Experts of a small language model: 64 experts in each of 12 layers, 96 GELU neurons an expert.
Below are experts of layer 7 (counted from 0) of a mixture-of-experts language model. Rows are named router (the router's row for the expert) and show model dimensions 0-255. Each number is 500 + 25 x the weight over its row's rms, rounded and kept within 0 to 999. Numbers have three digits each.
After each expert's rows: a language model's description of what the expert responds to. This comes from a sample of Wikipedia text that the model never trained on.

# expert 58
router:530474528480550497498490505491514507536460527445507522509510472488525481514463528516510503464502538531474524517515454489518502498472482491515533504503492507526482480481465497535479536526490503484530541526542510487556482471532540487502492475542532499467532477463543513464522504463540520518494519514478477520484482530530533514469463497489533515507519470487457475561490491509538473465495487514511507502517509505491465517501502519493473452517463483489513471536512501456518522474541526489467505506484458482528509461503494519459551498485528504463544471473494519506498521529523515491478452519458484528460438520527534467557522486488487506523494494494507474490531515450513480504473537466526518481491499465527505491499481469504528499477515530536510473542510491521477495473501503
Words leading into a prepositional phrase, chiefly based, located, born, as in based on 12 reviews, plus line breaks in tables.

# expert 31
router:510485491465489514491503459475483487506480529471509524493502494482526495532459529476493451494533484517500507469516476475532465516499479491524528499533470503524462484487486475510466532501498534509528522485543489492493482459528532442505531486543515456489514475457523487515520536475564511455463512513473481539499464516530527515511481444510487480540520456514479486499470491542566492470485456537514505528507518516472545514460516516491483513501460477494534485526550505497511496484523480534485520497455469514473533490507452506470540540490540462480503521473518518458527516520532517524465477488456474539479464506509509472523533472501490485521479489482483484491522527464548470480486495504522539502493478497529494521514498471493522487503533500502502507526459533506484498530522500
Words inside titles of works and proper names, especially the, My, You, Love, On, such as Billy the Kid, Carry On.

# expert 56
router:528469526465529503537462500484511523523482540462498513475515476490507470515466555516528477488500504522497523507512495509476498490484460452513532507519467495497483460454484462539501521506502511472520512508499465475495526473531527461496510460522517488473556508487554464469497533481496519521471525512506472514483465529534540510464464470503504508510494483503488484543476471517513487473488491529542532505524500508447438556515499522492503487528449483480528482552501509482534525501549564487488523537488496503518516484509480493419504514492498507462510478451521519490479475516494514514493471509465454530465486532547528453511541482472487496518482523491474499502528494501497505502501524490532539489452481480535506505498493484483528509476529511518514472508465520495474491505516523
Word-internal and final letter pieces in non-English names, especially l, er, ler, n, an, as in Kavaklı, Matilde, Møller.

# expert 24
router:497448535476548487524469493477509505532464540461518531484513469472517484517480505535518462481499548513492500536510484508524477485468479472510513502551477491539482507465451474552487528499462506495525517522541473484550470487532525487542497480520527495477527471460546496486536524480521519500501521518477465523475485524546507528465471479507527489513526482482457485527464477528548491447484477490507534515506501513477463546490507528500463455529466503498508472530537511493500520476544500511479511513472496493543514486518498502477534491493515489482532478488515519504493506514515527491460452485477468527463472523526531467532523474468476488508478518492495475496535542480478472491458522490521501476488489490521537496494516481483538517490506523552549452519529493536490494498493504
Capitalized words inside proper names (Great, Fire, Fashion, Sunday Times, Richard), last digits of years, and the verb closed after was.

# expert 44
router:527479516487491524503463521461523495511441522536507537461484500501517524507497525517556493510529513490429557498507490475505453498470494468517523518504483486533459489474483488520485514548462503479508508507517484494536506489500514482501515491508537490479513463472516502467501525523494522513477526512464481552519504543556540531473473467490498493522504523494473462533471475540518505444495469517528542502502529499488488512488509496463476492523478507481501505477519514493525478489507531529493567503480457435494519485500499509494514510510553472482518479463574513450531476529519535508452482483500478494470525506503508504527546484489491440504514517461498481516488528476482505483515531485513471484504454497499518504506462456479514514489493530505521492501472514507468466515546517
Sentence-initial connectives and time words in narrative prose, such as later, However, Until, time, year, and Following in station tables.

# expert 43
router:509470521481559478525486514487502494542478517452518502508505488469524493508452520540513478470521563513513542539508492497528508503476456485513547473534477497520456491460451485539480525501455515497501513521550480469533453464528544511514516480507520478467525480450535496476512520463519533503499504513474486532464500524534499516499449472513522502515498466490494476535473496520546440460487474518524519513510514503463463521504521511486460464531454500476510486547527480474521489493546521490487484519468474492527540476511490501485522510507539507476531465468511518492497516522505517494465460505471479531475443514526542468522504484477496495524470509484492491510515526473507489489474527484512493472481477475526541481483485468498520511474512523540513458519496501521494487490491507
Percent signs and digits in polling tables, word pieces inside names, and -ing verbs after and, such as reducing, moving.

# expert 3
router:534461528483540499520462500489479500533474514465504534532501482499511470514478529535513457476513541530495538516503467502531486487483479504522530486512494497524472492445470479537470521500481513475546510516518493446543487477525539470523504472503531490471535474468538483491524517467538532528505534531488478530492448517524526531463454469516520494518504470507463474542482475541551466476479501514520492532501501491465488530454514509468485477515461504476510496527530518475517510505529514496481511488483470481566508500525518520495535514504512484491547494473498512499506523538512516499467467498467490521461445544493541493540513507479497482526482500475461481526510525454509501517475537490509475457483474471510514494504479499520536503502499513548530451530495527534514490490493504
Short codes and units in results tables, such as L/W outcome letters, weight classes like kg, scores, and stat-line separators.

# expert 54
router:502438519475519519512467487491470496516504493491496526479502484473536481515476519509534478454546536545479524486495492480497530515499469476511506495517492531506495488447483502501505518502468517467512513552542462472517492481509553478514517511553510472501526467492519497470492518482487521498483535535476501500483471507511540525497444500519515485545539497486490480504463493515517475469494476522530497541517524522447518505459519506490488455509459468465532496523524488509575499458500542524469505517493453482476496484516469516504542532523484460468534456458499488491535517515523533502490478501476478541451462498510472479530524500452476452513492524460482474516480551481492492496531506488536530492456487495511517517489481486488510535477501486533513491520496509533493481529539502
Quantity words and determiners before nouns: other, several, some, many, two, three, both, half, same, next.

# expert 10
router:499482514494508558515508481477536475516470533475478536486508463468513479532466495532499509487510542507467474500542482472474481490508478476504531465501463516505507463476436501532464531514517510470500507526486495501506507498484492493498504485507496481474509503480502479499560539464510563484494484509486446495533508493514500499496482489495519493509525494492481440516482482510527484487450464502513518521520520500502509499461496486503478492519489507456523463498535556535535471487549521517479517489471499459518488503500523525467495534471538472484538474466560517459530494514530542534493488501455451503503492518519480474508507474463507459536479527487448476526463504484557469474510539473524496524480486492540529478501485480495505498501485545493541441523513539532467492491507517
Hyphens, slashes, ampersands and inner syllables of foreign names, such as the hyphen in A-League or Al-Sabhah, and ens in Bensouda.

# expert 21
router:531476550507519505506460488489477488499481509495501528504492463486491479498461507508487473473482551538491516501478475493532477493514464480491530531545494533528464467476490445505500542509480506504500513498523454471515489457520564503510503511519502479493500502483521486498504506493506509502484525519460488549469435516517510559471474479529531491552524466495456464509493477501496501485500480517526509525505543500457486516471512509493500489515511474484538479541529493473533477486528508522483511488523486503514511489511474517486524513514541468484505485505517528458516527506531529514499467509492477564494462483526519490521523477465443507506485504488493489491509539481565479463501501450523514469460507472511521509494516494532521529485566496530497497524468562532496463536542555
Function words and names in plot summaries and biographies about family and relationships, such as was, him, the, father, wife, Mary.

# expert 57
router:493482517482521527498498466470549472548481512469495571501538476474539467478457548515493486452497535550478538487496486513500529487506472481492484516539498495489502491478506477503448511525474524476514534524537488506525469513527500511542509510513543460472513443486498495516521513484511519479473523512481477512503471503488505547473485472506487478535542480503471493515488469502544505526474463546507562488544506505482470522484481478478456501515518475457537491540497509494491509488536520520471549495469478517495521469480479536486510510518504476492515489482520514456483493498486523544486489518469467509476495507492520477565536437470468480524482506469460480506492521482506493461496503488514514526465469507496511463490459531487509516514487523494504509544488521514450477465502518
Second words of named entities and suffixes, such as World in Second World War, Church, century, Roman, and -ism, -ic endings.

# expert 8
router:506472521472516523488483479465529504534483495441508512476502476441503455499485513525522474466513533540488503501537498514517494499462488464508516495524495518497496483463506504540437517516516533507524542529534491484537494508511504500484498507495526522467505469468549497523515536494517516521500506500481469496522502558504524491469482502515531491482542495475474459536488484505488507482445506518501502523523533538439470499469503527518475498524501489477499512473536539507530517522506538502469545484484482491532502477549472471461514493480498482457541448463536499491506506522534506546482502506466479507492483508514502477509524448491487468560431526482512468547476503487533488508507551473509527536477482490503508456486481480493526480519517506517532456475516502525466531481512492
Symbols, digits and capital letters in chemical formulas, unit expressions and abbreviations, such as H2, km/h;, R&B, _{, %.

# expert 11
router:522511537473508514514475483478515500523486486472480509493521498474511480457479526512471477472532489557473497485524468509488500473476487504539518471562469508536472508442521478516478506517509497503488534499502495464520519485518514495534503502492553492480517471497541538466510513444507532527478518531494490486502459564545538532476492483544530475497543483501463506501485492525517473499475496474520505524559494483459478532487511523492482463536494513485492516504541521484495467479535523498491479490494493479525521506515510480469505495481523453481552482461499512489521553551525522530455496482474494501506458518540505458531510480477498475535490522517517466523511478452515488485469534463531531527462496488491523478524475462479518507456507503532546447505500500522476488523515484
Units and separators inside infobox and career-stat lists, such as ft in heights, km, kg, born, slashes and dashes in apps/goals lines.

# expert 41
router:523471510479550510527479496487503510552470528470514512508496493470502482486473526537539487480508523517478521534506483493522509499470485471514515512549471504546480490484462489523469536498441526510527507527540476465532506467542545500495491467525523472492539488461532482485500512478510527510510512535481448520466472541526522514487471468506503498516495449473454457538487492525536468425468489506514513516518514487466481518491512511494474488537461492487530473527528500490499507501528521489483516533480471495540511474501494519485541505521534483458539476461518523491474517532519515504486458492488472538471444545527554487537507488470484493548478516499509467521528525470487486490480506467509507479486481471520548515501481469485548518495501535518522474514487502531501503486488501
First syllables of proper names and words after a space or table pipe, such as Sh, Bl, Ver in Verdy, Put in Putnam, Sand.